config.yaml
d_shared_expert: 768
optimizer: "muon_variant"
train_tokens: 541100000
Below are experts of layer 7 (counted from 0) of a mixture-of-experts language model. Rows are named router (the router's row for the expert), down (a neuron's output weights, with its number) and show model dimensions 0-255. Each number is 128 + 24 x the weight over its row's rms, rounded and kept within 0 to 255. Numbers have three digits each.
Before each expert's rows: "comes before" lists some tokens at least twice as common just after its tokens as in all text. This comes from a sample of Wikipedia text that the model never trained on. Tokens count by the router's weight.

# expert 1
comes before: ",", ".", " of", " and", " (", " in"
router:106143151115101174090129166118150127111106097204093118150134175141147157137163140116093158155105139150119115112127093130147161132122130146145153093110107106151131152171118166112163132138137127169097164142106116130147097098081123128116147132121126115131145144096138129111114157097119090137152131125107114119135141119162196140123141138151186173135145124132123123158112129090138166117154085105133175157114141143097167121118123148145129132116132117113107149131150130131083126134104125131132165107113162149146138125140128136128148162138131134148152130149083109132091096114154148090119178119136142132059133107120121124129145209103169144159120089124128134106148120090105128129137116137161147130133135131134100129120149130110109129106095102157152103157088139145164123116123133
down8:124134134090145135120110123104123130172140109171139121141143097155121135122115135167137190137128100131169141135105118166126094120141124144127233126130160114157154104082093112098188116159114142133107136183087086119113106148128066130167090134126098165129131108109134124138116140137125131142129139110143130133158125140101103161117133131109125135122150102126154117128095141176148111109063122141129122112117132128118131136142091121201124126105128117122127154119139122120190159149124124133139133129110134096099124138140104130142117128108176130092148127101112151125150130137154124112122127111109140098105130094131151139138135124107135118160155147117075136068143131099066121135115148159149132110150135196132150092114156149133083135091120108132119175136134142129134095114163130
down9:122125139130116121191127160144110159147115135127129120093118133131077129119148123128124120130116151128128166102128120173143166163133161128102130133132123135120150147146124123132120116122141123133169131133137107139192156129150118130152143129152161125098084131135131141113144129141142116127147166124124131141100099150136147106120118127165101143168147137068149135101076201136112127136095125139097123124098112124138134157127122073122129163127141061128136140111123128149135137098144108096092149125085122110128074109167139128112171139130146131141123131106170137118159114144130088119145141128112134108142163126113147137186131142097115159119126120112131136119145099127131126140187101091148164203141120126130100127127086117116096100123136159101119088108138107125119133083126140
down10:112114101121128116128119125147125123135150125119191114162120127133126131087125074125117143095139113130135128192126153078115173053155142138129150134166127203111146178146128128133149123129131146138135127102142125181131111160157148150130141225148118075123190161120143128129120126152112137181150121149134124125128143115123107129138116135155131130166091090098118074130129168141131115162125117128107127130123149152130103109105105133102092129094171127113120115125119149138102136110135129137127140117109125129121158121148128107135107124126116076112142135130141176097123128108132124152091133114154137127120135149129101174165132145140131125162128123122123150120084122121099080126076071126105115089084163135145161142108131138141131110107133126213114160121124097133083173127121124

# expert 0
comes before: "\n", "-", "|", "The", "==", "–"
router:105154110155160137115146140168121110148104090123109111132100123117139124149114128142117116110116159097103070060113141087133125123100094112136100145122124109101149116137162102129067105142124101134120095138120104097134129133151102121132099119143124084134140103137107122126061110111125141146139121132128142122156105125147091126108097131156085128123155080090101110109103112096141120168102146138126135158115078128130118138167167088116142111140177134125133066176081161127135145118096113134107114179123122090170133153083154122149137107135162148102132123130154160081127124121159155141179117122119108121102124145135121125121091163118133133122150154091098124109122126115087126156088167136151120171162138171115160125140106138138104107127086133109128124136159111094122143093152168
down8:127146159124081110134126146128157145147101128106123119134128141131101194110060156129111140131126160134165128115141104118145148117130123151126099132166142096168130137113133096090134118071124148160120128124137115127128128112240126102148111123119150119128129129131131113125129111108131086133069099153125132097149184109137150133164156146131128140114139090145126138131099177124149134120161151094121127126134140178126141130103112102128131135083079126116128126124136066144125123178126128186137097141140124088148121120145137133103165148133129107127054143087106129127114115129118070136136128164152154194119105095126131136140089164119137126121123127125151122099129108124128138117144143122077096173141099086168123131072118115128129112102124087124104133119141109117095149132084148
down9:146119126105117121151142048139125093116159138134120130131140114072125130127135126127110083125118045130135118099156113138157127112130206133125121128127098077121123126114049142113160152112115128063120103161155079166114147130199128116119132141125100128128148128130088137114122122154161123169135061134123122131118113143081120112134089113154126141111128129123110129138129135160123122120131131097118120165163145206094106152127112150131155067122107126110130149055144104105149130109137134123177052126135095126134133178090114096139095116099149121109141131128103113126092128126142107132139120089130125186137130078158125126116128158114118129171100141128172133027144126158122118149140134124113131133121168146108128084145136112139127105161179127128144130131124135130150121117127151
down10:150128121106133129156136159128015133156111079118092104122120138111133129141145110123126126141137147132092149158097107098119129085126154121167110166093156130114083129115164137129133138125169133117186133099076122128130132127133151128133150104141148125139145166083128160133121120141150117127155138147126099130120151109129127138105126136080142101134138152123108171159107171137132095172139126127126144117125115114138126179143121136021104096112133122140148104107121187114122128188145139076136127120119113127135107134163115123124176072160146118117120150133126118156125101042091161143093154149127120130134155141151119135112086129157105109144080141135121149146125087141142127138166112111132106102145048134125092130128150097121050142148145140103107155130122165099111109132113129

# expert 2
comes before: " the", " a", "9", ":", "8", " an"
router:090124098116127156126104102112138073133142171099163147103150120156159159121128118111095131099147104122143139149135099131136153069132141176122149139163116157142142176139151140161127147154141126179128102085156113090126107154161187143111136125121118161129124112117131169132138128171143146117149124094114139153088148112105139133109123113114156125158110179138144150128128106172136122119125109160104141127121104123117119153083148086134119128134089103083121128134174108095166079127105107118159129097143128130168153108138117141103129147121101154136108137125137146124143098132142114156067118092112155143160128151158109096159160122102153080112110124113134122139158165154129111133092140076113171132139152085121111115144109129152154116129130129145143127133123083117123170128155097
down8:077082160133173125112159117099129107160129128174128106075117161174115156114126145152074167111154144138130136125131131127134096087101130120205162112102127118116134130118110090134122115147158093116151086119089129127109128161121159150130128121138153118104133154155133135189094109076129105159139131131138105132138130150120129123091143149042128161126144115180098123135138130115104122129128118096161135102075115136143131133112150108134130136143123154120137122153115123105123150170115132134135109170187128109105153153128097126097123122123158101118119140122177161130157083114165079140106200148118098163149158145144164128126132090133074130134139149138127117097125118168129131087116128110122094158156132123132097108168180122108090138118135108069107127149144151129119137144138090
down9:128122129131156137111114142093092119088129125135150163112127117152151107129092131138128136152140107138150123119124149092129116131129067135191124124141155078115116135125143125125095149156128073091111102152117142163154127150093090176166140125106101116124170114127128131123105129096160129084087118127100138128129134141126137128154164129124080122130135107117150137132095113110132116157118140130119125141132097153114124128089121122127184129138139150133131135122112066136141115136105133107131140166131098119093151122180114166189174154136136121131127138099165131125139120128119161087124137135150130126111124164142135107157111089117142157126124147119097151138179150112062135135140112129131119129140140230080100202139128128142131142088136100130104127128124105119146114111115121
down10:120102085144127146096116098172101065170122137080127112116128133127098133130127113126192157128159122133127121123107112130157163094119147110117121111150121124119123131113119088102129158151130125128173131133139128121093122145144081101113180129156100117115145129075102116168162107163128055115083127111129127132121107140173119113131120115126126103101121194129109130119100130128114128157091135150126117117136115134140151129138140121098123123124124098108084110130127157134123127128114079149092071136121113168128117110118129126137119121102150103147129136084128148128141113132103134130151106135117130160140147086156145146124156180161093140147163130140119142163124143150138190105126138139137160136113131129142128101149097097136127143136152130114088122092161142124103119128128159